Experts of a small language model: 1 pick a token, 256M tokens.
Below are experts of layer 3 (counted from 0) of a mixture-of-experts language model. Rows are named router (the router's row for the expert), gate (a neuron's input weights, with its number), up (a neuron's input weights, with its number) and show model dimensions 0-79. Each number is 128 + 32 x the weight over its row's rms, rounded and kept within 0 to 255. Numbers have three digits each.
After each expert's rows: a language model's description of what the expert responds to; "gets" lists some tokens that make up at least twice as much of what it gets as of all text. This comes from a sample of Wikipedia text that the model never trained on. Tokens count by the router's weight.

# expert 23
router:151150127068186115099110126146139110108114117145067136124136105161127120179122098139146121182152159136098155177170039129099125110156177150147146160103101122148159162122159159099132166163124162138109143112122086148132087140105128112088161146
gate0:154171113122207109137107113163070079088141107140096105112175156217176107089122135135152150136125139121087123165125118133123207154142111124134126152149123104142198170103136129076129108125123103081127119094069156158158085152181143138121104130
up0:089082121185063133136119136137142132124179105128111151127080091137169166130153139082132124130182114146088169145169147159143145138059123083071112128092076094104135110123127129159118129109128127141099096114148058221136156091151121156066128150
gate1:111104088112135131121101128125138118137100105161142083148103062204128135110090128141056127100085106155116144169124111171128152165147160109149111105064124108137128115134093130181175131162107146073132171119113119132164127100157113060200077096
up1:150104136164087108124170096128106071133150164087128043113122102123173109163140138157125086125152159097091187183127121223107157096137090115147099155134161180137148113168125141202122109157183152076197120130121150124121060096112145098119142158
gate2:124115103093133130113117138079141101215123125053188149126127143144077093132077101146177131138129194100132132143155124094129157138134145169100191109117188130109162156195134138160147128108148124087113065033152139152150101077129095163147176109
up2:109077118115147143101139137066156104151103164104226112176113125168113107093094108122168144155147159138111131150140095123036137143089119149143179142129156104102152134121118127162102107150138116131117089037092135143175084144140117161088137073
gate3:092109158116154080161112143156124112128173111134133175166131188128037101195069079128123123115134126059130071101103136163140120124122100092144164103126208081179134159142103103108116161142067149183126155117196134149157118114112117133161122108
up3:130125124200071102133175136124133152176115120093090110114118097125159172137148187072172165178160124166141133154116105087142112068107165143131045095121115164115128098157132139116158164077129118137129128097160091131106129105123146154076146085
gate4:130160153106169118145096163157109118113111147208121056111150100118162173188118165156067138147111083104117188159137163172137148101080142115092173115114107129093118092054084130107144105131180100114135131146132127111161131155149106108087074126
up4:138141070142111122132099113148120089094105166125137167167120157120074078109120129104176124122076150108133120155138119128125100131130169138184156121166167167116119129155102063131120109083178107150126073129113126135164048120117201124140213116
gate5:134089119202091156136122114163126167152150128106104145138091100119191162177139142108049170135127103113115117073102078155111130128084096123135121119108094133113169127065094103202132159125149096182132121132110164086152133132111064119050168142
up5:142097123172116124072086130134163196174128128101116139095118113153150162139133143114042158152165130110139198105112060179140125123074107108114107131158086142108138156099137104184112095131171100100105123096061132084152143155133092057129151149
gate6:149165142153134141144154155161122098075169136142169139147154107099110157056153144121127141120125068112080130163140122127118107072132196120146029093124093148176153151172143105104125197127116100166114171164112132149127087175087170140076169140
up6:136111142120167129132119144084110165134092170094153119122145133163140116156153167089201140113123150162109116115064158100136113175116037065120123131190151128112081122089141097077049127102118131111108079188170134141170139162101060122111131133
gate7:093172139136138126090109165081113114110074147164097129150205114151093152116154101156113150123150153159191115083173157081175123150132055126114120140121161117167120160171133091116099087134179117135073084098071120094136082055132110095103100104
up7:136103142113086154131146164058169127104115149111125114163072135118139142136159098121083122127125123116159154109092084099144157103192130116136110137119061094106119119155200177106148102155130123224113177141092133113185088117086056134114141181
gate8:150161161176113170108187116178107127089177122122160096130107124158172149153170110091111165107118105200123145149130174079125082125174135111167126124172091132187147121137171139053103144159134130165132116168136081051111166130118194189180136151
up8:147130172116105145112152174193079117128163128090201095146120166115146107156213116063165107124103087111079136127145166136133075124131177148124078136109082146130188097134122094137119118136127098130202038164183102112120088114101157116162140126
gate9:186152175094175166103158121164158066105180170093153129152099141093143136095157138127111054169130156143173041170172088164160139114183145165165138166121067101096142168138139121156156172140107106143130122107143166167093111116205119120169138133
up9:104095110123076184137129134123171163160098131062141136155133126155114152114104166155155158079106070060161154141107151114187109097110175182138181135148136132078134101151144162141090087088161046119084143111108089095108070122148113135121132160
gate10:083161169178162143106098140098097122122110157136132138072125061115159064139113120104130065124161141105128148156127140178105193134124148093124096145134129103203154216102145111162156173097112136103143093136163202137170059215151149183113157111
up10:120138103190152092116097169097095124066110189170146161066107125202153077179129118114138059085148111119091119121106150155089091091151130136097147134179178136163155210102116141133169207091107095107153163116139156090150099182161149151119160131
gate11:197075138108167151116132103145171189116129116111129120105147090205095206208144159083100103117148136065098148134125108219131160098153074096093127094159121130113114128135062167124088144122062168142086119208139125159159123112152096105147134128
up11:129151133100140130140129111111158108071146160076163120110073090125142087077111155167126111123154108102100125194117119176150172125127131146155089110112115113128151201112081115142157177137174086169168135108177119103146105146141091118162139164
gate12:150122170131196095162111137130131150134129113098195045099171124138078159115164105144153091100118198120104110106119119061119100090128098100141094116166120127148125132114086118113087178181151120207117135136150218151123121133115162115042102070
up12:158119160106160153067083111124170161132130103174098150104045130151124130150100089087041146125120114168134125143132109060192104153163108114143156176111119208105136107136165159175163147155110145117186169133105100127179130127150147146081130072
gate13:120111050129097127093160093112107122075125181167113117103067174123141148128167096143197138141080107102105041076115150125145133143182187148160082123098148133129104166073169121122171056152110111118141178141157059136146108158096108132133137182
up13:163131131158108104139153121168122174140145177145135142154189136101148203101158104157091117118111152176145122114172145139122136146155089111171133164122105124094125126123141149134187168098177086178117152087104105127097138095147128120080082216
gate14:150139132127145107112120169136192150088130158162131090153148149118162132198182148146071163141149112187103171181131123139119056091096102163091112172131095105154146136064078118132111055168162186093196114109144122121113131122137176110115129133
up14:152126106098155082101111127113109098122145114150145163114184122173107140135133161180105110136128124104105071094177099100152101184150123163140178128161127090141084057123168094212108104163110052113107139117126096102121119120132026153102147141
Articles and determiners
gets: " the", " a", " The", " an", " his", "The"

# expert 19
router:151109130095170124069150134100114084129146106156115102157144108144122138139107141162150112159148191108063188175227116180127093136144131128163153112138089144146145094094111193109134173137127132111120128118069134170136120183137100148107118110
gate0:177151150114154093108145135146111190085157105132138102112133102109142088130166122106144140165150132118063211152111100066108164110117102125153083105098057144112158175095135141109087113104084127151156136128108145113173138122163146143092158180
up0:164135150091196097105183144109104129140169090133209108107119126187127104161133135112134140110082096098111149216143123104143119115103139081120063089132100188155133132108155096126085107155141154135141093088101110112092170100147174133115086187
gate1:109136090117163117079117120039152127095118152094134100116096147098092090084126130132131190137104085139153144121189126111153108172136124161063123076131080124103159135170170130108131087104102124169098104159078148092090186134211167115139103117
up1:131118165115102092181133136179155102136171132130118183095140133138188122113155126156104089109110160110122108123083119101170200111100140075146086137137132134173089132168130095051099169125145129104167147124143110168151103143119132152135164148
gate2:115104047101123103102107082145106101115141094081188152126142148175142159106153120124089144089093136129096102114129147198148121065123160081138140151112090095157145052121111190143105156123135104126134111117124114132094141128113046183138033105
up2:135113108133152133144130140165154144115125130173181113151147161121144139090127150127158119138098121128083074191082048174196109130157143192116078176106139155149162151115129103037126109150184149104136111140124174105093100140119173091165154124
gate3:093059087154096190135101154165137186098167149121114103104155102118071106131097150140156096143169100106165153175133144141030114126154176150136128180118126096187108105159112109082043100134132146112107118160082098171127111136174112093154231152
up3:082094106125216113098139106112163114113142156123160110139184146137136142114141074169160101074118124121146112151149109099177143137161136117119142181141186177173086140123117121137066087110149159139058208221144168152081135133177124091124130122
gate4:157119113117179087138071128136208093107138110059161142156142148158147157125160123110142153199151120134187165108117093124139161097140103090100167144164147105143084100155121148103058100126134175134142112112054182153111129113111182183103102162
up4:151222107114120104085149151109141112133117106111138098144131193126113140091180135104132128128150093092167154092141133124165158161152171160103109111168158104176094139180165133096067158135109144151127137138093222133189062140184147159142138128
gate5:095182153114148103111160153106142130175145076152125102141131099127116119121111140106133205084149171166089097161129074161136080204137123121169115159086117156091111132185155131085051120131128160113143171113163158063074128113101121142118072180
up5:164121129092139208104116141094127159150121071140107091186159159079165105170146142122155142142182118183159126125148154179145059101164122066104127129139122112120127134151056127120112155160135169129130151173187104124158133134125140114164151142
gate6:059184123103118118122125146077111070085152123114133165098163086107124094123103119151138148130078112143050147178160136161137094065100103155130094154086136174127186064128126153160128174190145158111162126177073126102060188187076035165138112134
up6:196086154141131112142149118151095150110096160109122086175119172152111147127156130101085115086168132065183114098092086119141088197192114099111130130196099071169081142106114132143118082115117112163097138104148109107207076085187203094144146109
gate7:142076144113163112103147050109122154113111137159083153094164116171139116119160138126150163140152136154116111123148156184063192172093144130132123066121108096192204146090171161146088117150089124065143113094173143124162096104109128117119182141
up7:139212114138145142126125121143101142130169155082134157144195137079116202111140090057181136135118162080108103115122139158123105049117098116081162135079144066011164147129140091177151083117126106140162130161076113203078119114148127115147130042
gate8:079139076103112162176143150138158086163135121162134174137133167166118194087128143094160094211103161158107116153189139154102165110133100107069138097133152134167144097155128075097054157163115156151117130135128145135118064147130111089158136108
up8:148141099119155096146067094147123172148084173085156116146143037113138095110112162116152078145148116123161141115120157100146100124182053116089116112193111153141173151088148133136144166114099174142132107117110085210159113142143116114097131192
gate9:142121113129130103099132117152094143095088164171122126102090124141114141161061159142186137165188199136117136135142193072135102181129106118160110169111146156138108171127108180100117189151035096168155101145104114169100143129124090214123157065
up9:093097148106126165138155079164181115148135124143125100128175151167161150152149118094140143150117088042096098163123147157060085075150108116148108116123170190130096054106054150092197081158147167152175140099109158163116115114144078069138132075
gate10:106116106088059072129168160143086134145147098144115177127149175120121078142176162134080172133173134082114178143123147150165083123123133106137120130116133106098148157155209138095104165091132083178112091087164161182126134168074113163127118154
up10:129162092126141148086141162160132090084154101047141139128163089123113096117112076155121070116100120078161089107130086127113143132124119151110133149100152133087135154143152115139142107146098159114162128100150104161089159133121113068128139067
gate11:072149125094208176135122141147130115175129086103147090134138139184133164118119172165226094106146107161087134136136123160163169125133160105076132092127168115137136129122175097103138138107092113147071170128068127135115160142105121162125065115
up11:145130213117083117123121189093113103078125184177123124112137127121125090165113131088137133115184089127179106148073045160094116110078131131138104084160120132177119049115116115160150141099199153151168150097093122155101141170138129171107121119
gate12:119118157178105123188198114177154129161128098107140067130155206143142124120109051132054119157152123147142140091157117137138099111154125181069163141149130076140129126084143143099184140123163137135110089105159107165096106131127149136123179109
up12:171072130148113187149123127113152123128155104069109099099139100085119146114142093132122118207133126109173094101175144111156153122125124189124144162117182065093115162058152121108105136105163096171139148077121114092112172171111086136080111178
gate13:075146135133216082097140136117113120088154144093162121185099158140136160125127111130151157150172187114130209127110139160167097108112091168088098143166130166159142180176174153136189112132163136106168094111179123120102138151142152179164119156
up13:103135122116119040151122077073107138050136152103097127172126167160128124136142102091165151146201137102085112161096191138162136087105102117072089123147167085166088126107091159116185186127106151101116099137164122126124120154114119122142079139
gate14:083192131177135111077142147110113124170163075147130100139097143217121080165146168096181105140055146109203204162152164118172132173100075157096094108139117057164098142116083119137089081067165151145150138144167072118130101095191122174116119090
up14:165149133094105143127099132168059130128135200120140132087153133110108148169168159152150128101154144067098073044135101149131129098149179152120094142183094180105165176130116105153146164169090115116084087164183193087144131159086123129156183130
Coordinates and measurements
gets: "3", "6", "5", "7", "4", "8"

# expert 0
router:165138113096123134111147149138108123129103108141070121145155136182085150168068123186162139128158150113111169199168035157127144144159168162148152126136092093131146159101120174099136167132135143143179130115123095169115078164126142149130150121
gate0:082145145140105200139090129117090073111135100117138169093109061122113142131079169125108099170182149144088167072089172096086148139165156149089157169159148089116075131163132138113135136122134115087170104136187171166151154143134093182124117171
up0:123156141086101115115044117096101139145143121149106114107123161161121119113144102127113185081094090148185104118098126154070152070129147105137118130119187182177109134123148131115063100102215079125199119142104085150158070122152091138153138088
gate1:115092164089106104127133090067088137113123119109144129100153165096107111158161089165120133153133152111116187103165175079076085091151117138108146149085108132128087102148124143118120133143155084110082153075173129095118162131165180140128117080
up1:188107160090152120123105122157135083152124101129112068113141114178142124189142117126105147136112091123134132160128109110100130121100176034065094194102131133118139091118140130116147128076123134101161163110113159080129123195124151184118107104
gate2:200166082089113086146122128094162156133110109125142140095170136103088089102112114124092112119128152103131156163168178107168126103128154127132167120039159161115179113146102155099134095117207129127186150080116156115123110157138115181103064141
up2:167176119104155125112115115108127114099077091182177148125127169140092116089131121136089095090146118071158162187157146094151124192106075148131130122090139115107133113147064134128081053122169068148169161087083135136107094179131122176141065148
gate3:153121115151127157181132074091196134145051124178170161113127125159112089141118165173074175145148111107167149090174080101171136081098129132142122183149125085095109182095161142129093116138158110107149147129144098136193150129114200125125112117
up3:194094157121119115139180079104161159168161133143085185121168132111093120051133110139130103172132126130162155137128098113161109070131142085080129142132105172080164176099140125118143109177165112104126091179119138117141172189103175134122160177
gate4:133067150140161132110148087123122114090119083101150099123167160102098176157149078127077128088121109145143129165137127066149113124106084078132140091142110149138153143119129137149137108129169074166132123113094154137098184119163147164134070176
up4:097139141143169167131122137114155183127124158157181197165113088170108152147124125107112137121124177117174088145152152108132145079116162148094102150174089095148121138138067130152167122192107147063117155094143167137114127128145095088118175152
gate5:177160135094158132090135166137141074095073186121129159127112135111130127096127170070144156118083139063123155123109110127181122105138170121123206144129176068113129183113143159118122146167080122142153113119100110113091012153083141163121135119
up5:141149129105174199079135103134122143104142116145152153185144048077153138122159076160154160157116120156147087119146152109117152120107112113178070119172100084095155115136100140092156064187129160127143079154155125088156176107109181134114151149
gate6:098117098140140103119151118119112128128169105081175146120093128161141109102129133124172176109134179145106107145153160122090163062139139120121178084134116147167085113054165170076143196124081163163078171104192104108140127156100128129174200096
up6:144113081146092125136117220101173138105146106166146165075106152127081147169117096130170137139108082114159123140088108184124151103097134137125164108142164142212022123079111063128098155164134074102161174110104068110106177141129131125124106098
gate7:140138092122204133156160111141149145106136082176194131119136128144113141141140131089181154134126110145130086089139162162125154077148099135160148131084145119110058136079090098143175118080135168140133133098099195182091133117089152119103115163
up7:151135136096167176113150135061163123134109156074136126074121150116162117109141087094217124173197166168092108059129189107138098093089106112102118152148142136102176138105136100098127078158168153138128170171146189192187072132228091145117130127
gate8:148197102121093116112156150117142140166125101068104184092132096138072149187153150135070122160058111140063134163152164126137122138099117133109154154135106108119146182094109068098117094164147139104122169098118146153154135147102076178137174113
up8:115138137112155100129118127096100157139231067142149095098142122164189092162147135126100085132104180069082201147121177114100119145134129093119149098152109146087126129149130167113100135128126122099123113095102102142115144140081181103142112154
gate9:149089157161088159124180107157143145122159152154149056092170186120107091130134138155108150180165111136081108136176131087117098108078172195134164137143163112118189091185145142098125146042119075185143136164172100124097100163142114125134134071
up9:143087165157080143065161113174186153138208092170157094123132118126100102113164159158135110140178188101173113132166107042122107080094194179160099132159102109099179137131134138122155122072133068163136108153125163135089108129197125136118148065
gate10:104142129094121136076142120123173162155131160161103190105109163129106151135086165098065143157038173154121138141174118161135154101137140152139085115106156116110119070113117165164173121141166145164115096113100163076134112098120089147147119179
up10:161163110126078082097154099141094130176127112186103134091070101112143094120127143080158156069152040086131119136139172108073149151122074152125137180112144177160132110154036139106127151107137119141061131083140105149127155057114175137115129140
gate11:086088112133178164091145182155114141100146137130137142151162141159141098180123119181139135096188144105151111080085172130114119131112117119152096121153169161090162159159207141149113104113157090165119174167094078106103086141146151081149095107
up11:161103095086066137090147143130170142170164200120131113094127135143137076097162143178141134106081055136073122118105138160031156095091135154141128176088077121150120045125128153088108099101158116119139156210213126124163109092133125065144117185
gate12:150122187087128085143116121124076124135090124116151178126145122074093117162191128155095136062144152108121201151139115119095207135108171102115185144165158105195172097200099186075116100129133151153134166142131179136145139150110171130068153170
up12:066173068147134179148156126124199154120215106161117103135132164148142147092081122141153125159109119122134075092117131116152077121204051158130074120125060133102132157133099119180123139158107108169093136092072096099106092121159111110136151114
gate13:134127174080167139085114104120149139158146107146145151146094155147133157109157093106138102097129176082198150111107177163088125109127157094107152156161071154225140150061133112064175125115106187157169115113161109132127158117170197155125116145
up13:117109109141112117188122135145112113105131147142125143128118090080122087156134177118135120135150070150090140126158086100212121144141135181131139131094187111023113110183119158205091141120139086140115154168095145122118114165122043125112151111
gate14:169129126128146189149133140072129158147135164140122129126142140094108109131097075207121081136155181166138095156155053193120149151110112120185108069152101107134130111166061142047128151135087123160167123147130107159115135101127199146185061166
up14:170150169107122166115111129100177149119148160158132129132166155148147064144111133101104086157154114134135109138156125172086115144149137164203122111177070100162157116143109154117108164108072152134175130148174141129134112120109148188121098221
Leading year digits
gets: "1", "2", "3", "4", "5", "7"

# expert 3
router:117111106098168134051157134153081107198126103188120081140170152140116120138066103136159157126148185134080184141164083152122128097146115118150177103092099147160139134087140159038143139171140164143111129114079130168140094150090127122078153115
gate0:102130181105112135183112141148138120104181173138134108134078142170126118194171130211124178146067097111078162130168043157156165164137117145126193153128184138149153092109107107167097123112083061068155156117148083118120074118135122186088139101
up0:103132126171195158167114105128116142139099131130126087215141142136123108189105112174094113117118095193156091141135078149159112136059122137120103110130165145046109100149098151124117131111077139131122037116144101103204082138078132166136089136
gate1:119184137105101099139154195135108131151127141173135078127065130128141127133096122118098157105168132152103102166105150123178094144094149170169160147216140151119108107113168112113138090109135123189098176127067133075105134140174085058108116153
up1:162095217118127113105123112140137141139101119150190132077135131198075121168133132091115146092126126106134174150142180091176147115109172081102116083179154141080101090145132154141194120130086158119112147146061097129103087146146192118119069156
gate2:129109125150099095087153144113200059129118097142157100075070118099084171141113094116118113107135134133092126099105195156204124125142106159170120071171164094164105139126079104136159095128104170122094104117092101138064153153106136145097125124
up2:147107078131160110133102128162092126114085156139184087104098146176111113109146106087058156129149096095119121117103167165196155107133184185147096112076161124123119147147060155134089116155126134080115091191116154181132103117055119187115099116
gate3:111122118180118129065157106125113139132082128116133145195182171134117121110134155140135159121207106125118105106121168114185187208077123117141124118094092085140104104154188145114154157133089173180099143133105131150112086152105139086128126116
up3:098085175158114131121092112126223124134155132147075101103093079152121178137120122140058129113125125165152119128159108175070100122196089094101109138202138121175181111082094088103142176104183133112118092105110144128172106098115156155136168178
gate4:128123133130093067115146178183053111154135092086096119116072093147136192106170128093154141146129117138116150175100162156147113173153172132064070111103123176168124147147123115159070112173210078082157151111104092083078134112104144145107143213
up4:115151109101216156120131155062205130086131150165149140071163133089138057132117136147131107146114111148158113100109118132114137109119117178195162143047103160103100120122136156108132130054073122119075180114091160100108148116098133097126146080
gate5:100067092062164161192155117162132163131051084062122169166119094160127108129131176073147041180153132119130153134138096108125146151129175175160199165156185120107099110084142141163148160122161195112112099165126106173125109153129119079158158154
up5:074148132110121130112124135125102102113098164167134144077063123129069138138099125079213147085108125164128130116174147077172185111152102127110186119097166144095132116118099172105111171163159113171120151138174147136120142134132093185118118034
gate6:127143128094159096122116111134165051147157067103206148169097172130091096095078143083088058110122105139115144120164155136143092118133098161079107123137118083119126156124148175117120158163165063095074188115157103088168101124158099124070107102
up6:112100116128146154118157156183181093143154103082155105188154178129130118100088095086136075188059098101110176110143089129082134105125108139044092137113138102095131116083117137182121154123177133114115137148147083089181085122151161087106128140
gate7:074087103147121184114149225125142138144102141078105155148077107108117186161146136191071085159104141084183111161138136192107121153157129118138151109139132099136091102096140200129152140153079156105185107113162143124082060153113125178184075160
up7:131116164147089143138109138077123090166136165147145120142147112131157172136182151114107168159131083093072133159171126150092111175159117105141069178182135115178109125131060164090093160104112088117155089187157079125219079082165135127166163131
gate8:089144119096181134142170118050081147092149125106140164127120090061138153097110122095124130134158164145124123090151158146124144169147156093207113138142076142160095134106173169069097156148078110146142175149144140058125189159190123138188162165
up8:111119113088125121129173134107147151038130155119107139089114147078151100106164114129141134128151104142114103185109139088048127121086096113100065167149123128161137143068086158161124116178123132158119128177125130087134105167151179067142129140
gate9:054133144091147136112082133152097091178139131156131113136099182106129038119115097116150150178138121114107125160136089185131132127157054085075135129113119133154086175134097115111140163139108101178111133115123182132127139152092111131085159137
up9:118111142148181098147105161161135152146138140103145122158122167055122077122108134104147124151121116080100121144169204147140126094109096100131137126118165179154132211154110127094067122137095174203099172141054150144181117133110111160146134178
gate10:170133143100080105111121232075129113152076163142088158169121119158123147154122145147117093068115118100118161111133072109103128175100084100108117069126120095159128118125093069126097151109117056131159108141119064155136109184124125120185153016
up10:124155127115156091086127138095170164118141080165165099081088140126117082142146201126089089134142109137102133126122152139123148153082141087150108172049119073091149143158114213121115154143111099105129168116195184085171192188162132172202166101
gate11:045142168104096129107149137112153170058183112146156153133151091086108132143085138139174167103088144096096095163142124083043131108176164100152102105125144086077113119139140149121128167123116109095138110107161143138101114102148149157142112131
up11:159134142146083117105164143058153139130222178141176137117063128141101111104097099103148150110092158109130136147169097094110108168125118074160160161101152125104105126131192134104104169116135090060142081078180133143119148126156126143165135156
gate12:132088132096082138130175166112130122112142115103153160137184104107141127158152124124149150098163167136076132133147091114112102104094112151124189096102175188148125099129070141104065128176138124160118117128133166165172128088088041106076111161
up12:110161124160151138121120110128186185077177094091119113118086085012185100114085138096162127122139160073157079118113118217049137171080121110200120095132152135138155158151099128126147119132116173126171103129136141137137172092167190128135143158
gate13:154192107130151145108070144091137114173106173092103160160146172119124111125173171108182113096151106139119166125100112106128045097116099131126128072102122124099047119094142126182132148128156136154168118163137096120179105116091117114135120127
up13:145111130099131162121140131158140093093159140109135101106073138154140148089127112109110151133086146101143104060157103100144147189179149115119079166145095116113113140187187200146116205116166167076172151080152130108146145098148107165111135179
gate14:127139081146125084163137176131128118151161159139084150117117169082176134160113129108110142154150067140074114072095095107164121144128083114113145127141078141195138146168118159107140143130084165145146157117139089181145130148123118158068139144
up14:143117121121103131089120049082143159117154110185181139125190140208115194101178107105111110086131145069099126125150133143130158088120197157121121135154192121088223138109091151116156104137100095155096111136116132102128156116152114084178122141
Proper name starts
gets: " P", " C", " R", " L", " M", " S"

# expert 17
router:109094120099151087134175149136111077112083070167076073135122171153141108131092105166192125173156117095105137198224026133100083096094119152150139170106079141130137150140163202079110121142134176080122136107054077136104107147103116146092186158
gate0:117135134071119174142068137174128112130134107199113123109157184139112065120122093143175096159184140157094149119140086187072182090087154167164130154108165144086140123134140159204151159140135101139144097130120133171091125135111099136122132176
up0:132052117185109041116176163119155097171108141068166102129107086111165168132123169091075156107085102139177149170103154058193135139165128120113144136122086115141148131106129071079136155091125146148158137127138101129167082132139126103154138139
gate1:114098084109103070089204151143089156136177158076160119118078165088108062173114143179053171141133091168125129109151092120121090060143136101009136117115168141080168089105092152120149140116128165166074163096154186119105152118131130144105105091
up1:104129157139221157095094143151204144043143143132071152118151132144104172102116145105121134120154180112134134151133110129191098172108113141140131101160105156113098164137112072085092144168148102114223139150128135123114114133131110184156118106
gate2:186166118113161077147129112049146111108174129146094089110119164094161158145098150134138175193116181118149042181108147154142080131120102183116083155088053171092075169098099152185178140106163177102098136106127139112129158140130134178111116137
up2:119144085129118151130101196177104148080074187088109151117139088088106150127075157135150104054150139126110125168090079128150093119075142093154105135131139055182131112092087055073182128064184190165125077081167131112099128106131109160086109138
gate3:094147110122144106140142092125114139135120099169146108148181155147119144092094150130183178155130079074091121197133090116097102213080071156145161135111089121156188178144152107089113138119106140140144133138146142149147121183185192200089163152
up3:055134103103137068135164079115118174132132093142155085151145151137128123083088170145185176184143089139043128169088134160131106168119078138089154100145098106151166149143192106117121149092106157111150140092105139117134123160184184171099170152
gate4:135136085144081149137100103121115169137125056147158119122148126189123082138138170133139129162187092051114189074138097115077118189133111149165158168070098121121114119112158125128138102067089059126187202122093120142097158090179143119085128184
up4:135130087215092094081134052135109163110121114121116151134129102151206102128142142146145107130163097087136183085142104111094134168160114151136156104113082121116131100120098145130157081110116045116114220167096151138132154132177171113090167117
gate5:145108187119138103043113131081097101103072098120141144118186084121147105188156122114132161146110119187135139127133166185055119090169150107120163120048163128104146134135163092068160133115178120187110127154161156088164103070145118169107161128
up5:194128117114182110191135085181140149170108122090109165134100093192145145118108164147099132119092094075130123086127103144145138065091190137140126148184065114139136171145137138119105087120084139103157075200126177137135109147130134153122141179
gate6:194104136118112104167110128155105129160129113154122173121112071174119094089121109088108105107172018111160096127158076118176116173140151125126135144188133137144155085149135155149156142146086149085123077121169145104123118096141132114089117205
up6:158152120167101143113129132063126150146148141114159115134071058110143084105149177138121168142074105073109125161132146135102071103114141074149070116134117109040132123136171088130114105106169137057142135085196152063097151169090159175149131138
gate7:154162129128123046081144133104155179109098158186112101116159121061179112156151126151124086065115094135204151190145067111076115104125103093109117085106152155093058133139152111140148129165131146136139110101135120112121159119142168077220106116
up7:067164098091141098112155122117146193085105103175144095093092149127168094109177144097182155076057136138116078100155113128137142120118112120135122165175110145100170104185155126101112079072120084088099105141102094077141139105117118102154141076
gate8:143130155156106118132062153092090133137067091141121105163169114163108079118079140134146173200168147051082113119135121096082128142112151152158097148098110115088135121113085134110152058127110144149186161124108125150113151121093116139107159120
up8:131095149086128131067077129135136193078119128169107092117090109132130170137119145093183169134128183225178138110087184116109098092113135171097176186143137181102096148150176135148125160152173186136084141129176113103119144100139098126120129088
gate9:109100155102094151134101082137111050110191117138111090074140139119077122093124080097129081126159146144114144106155078144147174130157133201140181114123092176145157077112097178142148117115164100164093074118145135130094083147068131145098166134
up9:103153130166136101121142098133121167196067173130145104136136143099111169169139103160169131143093146089159099142174170196129125122150120117094141106103126117142158165164125102139131127104156145124052159158167131114165139153113130108135157113
gate10:153122108125125140128135152168153120159113068166145146137153144158129165172164109101160112089105129121100104123136119107162087118121173149176089107160065126116087096161159147185117131174149150104152148172126132164130111137147114145080141187
up10:082098103123096071147140097108158095104132120165097096090143083100141076110104094118165116064162111083142152140082141136157138109090155077110079156158096114140130087115078133124119120168131139113137122109108113119067088199064143138104135116
gate11:135112122040120149095158133085056123122184115181147111066103181064159071090134169156108156124189149155115125130130121123085144114125072101131138121156103114084110173113152076138145147086144132106152090153073068169139130131085126152141116143
up11:124163093116149116139147091153143145130047116049120097144082174146110055101175194084138154168108148117068166145132111094063128114109112112098107110142132095142138116106108123133118116107094084123167166140140148162085120140140165096125185162
gate12:123092141129096116110116145099129118060130104166152108132100156097128115133109147141133128167164159147074090114152099197164125122110134116120115153133107172123116155194084123079139134147086156091094046071097036126094153147154107149150127111
up12:074103150148091152091161089053099128034166125225136150179120129126151144171121102128107142160123098134112109109171108215144152161074108122148118139099091139163139151182128088156153124128161125106125142105105082080096184147193069115098088120
gate13:106073060133170163118138162110150164114104095132154142119133166119139090137161150161155148146122129173205119137144177078108098179166104099129152129081092187109100138151154189156068128110131068097116135124105144170141179133072097107143156115
up13:127131142133139108141160077156074119180172119117110152090128116151106133144070095109119142154154092087073129134147090172147159063144145144134092137114146075171116115088133087106117141140094136166136190142140065098107115124141134151130127118
gate14:152132112143093151101122134063166097151111100183146135117134134105129137136103139089156174140124133159123167085110160134080130168090084126100134149179137083115100149131181147119088203072136189169069089151161157118157145140115166101123101100
up14:071124116125098149111120144118144094142101088105147168114101178132143146141063062051101103167129092151128091145138129114126153139115126148124157095158144104141119146122112145121093143113117103167116151144103142134117109082100149181124156080
Table pipe separators
gets: " |", ";", " -", " ISBN", "}", " chronology"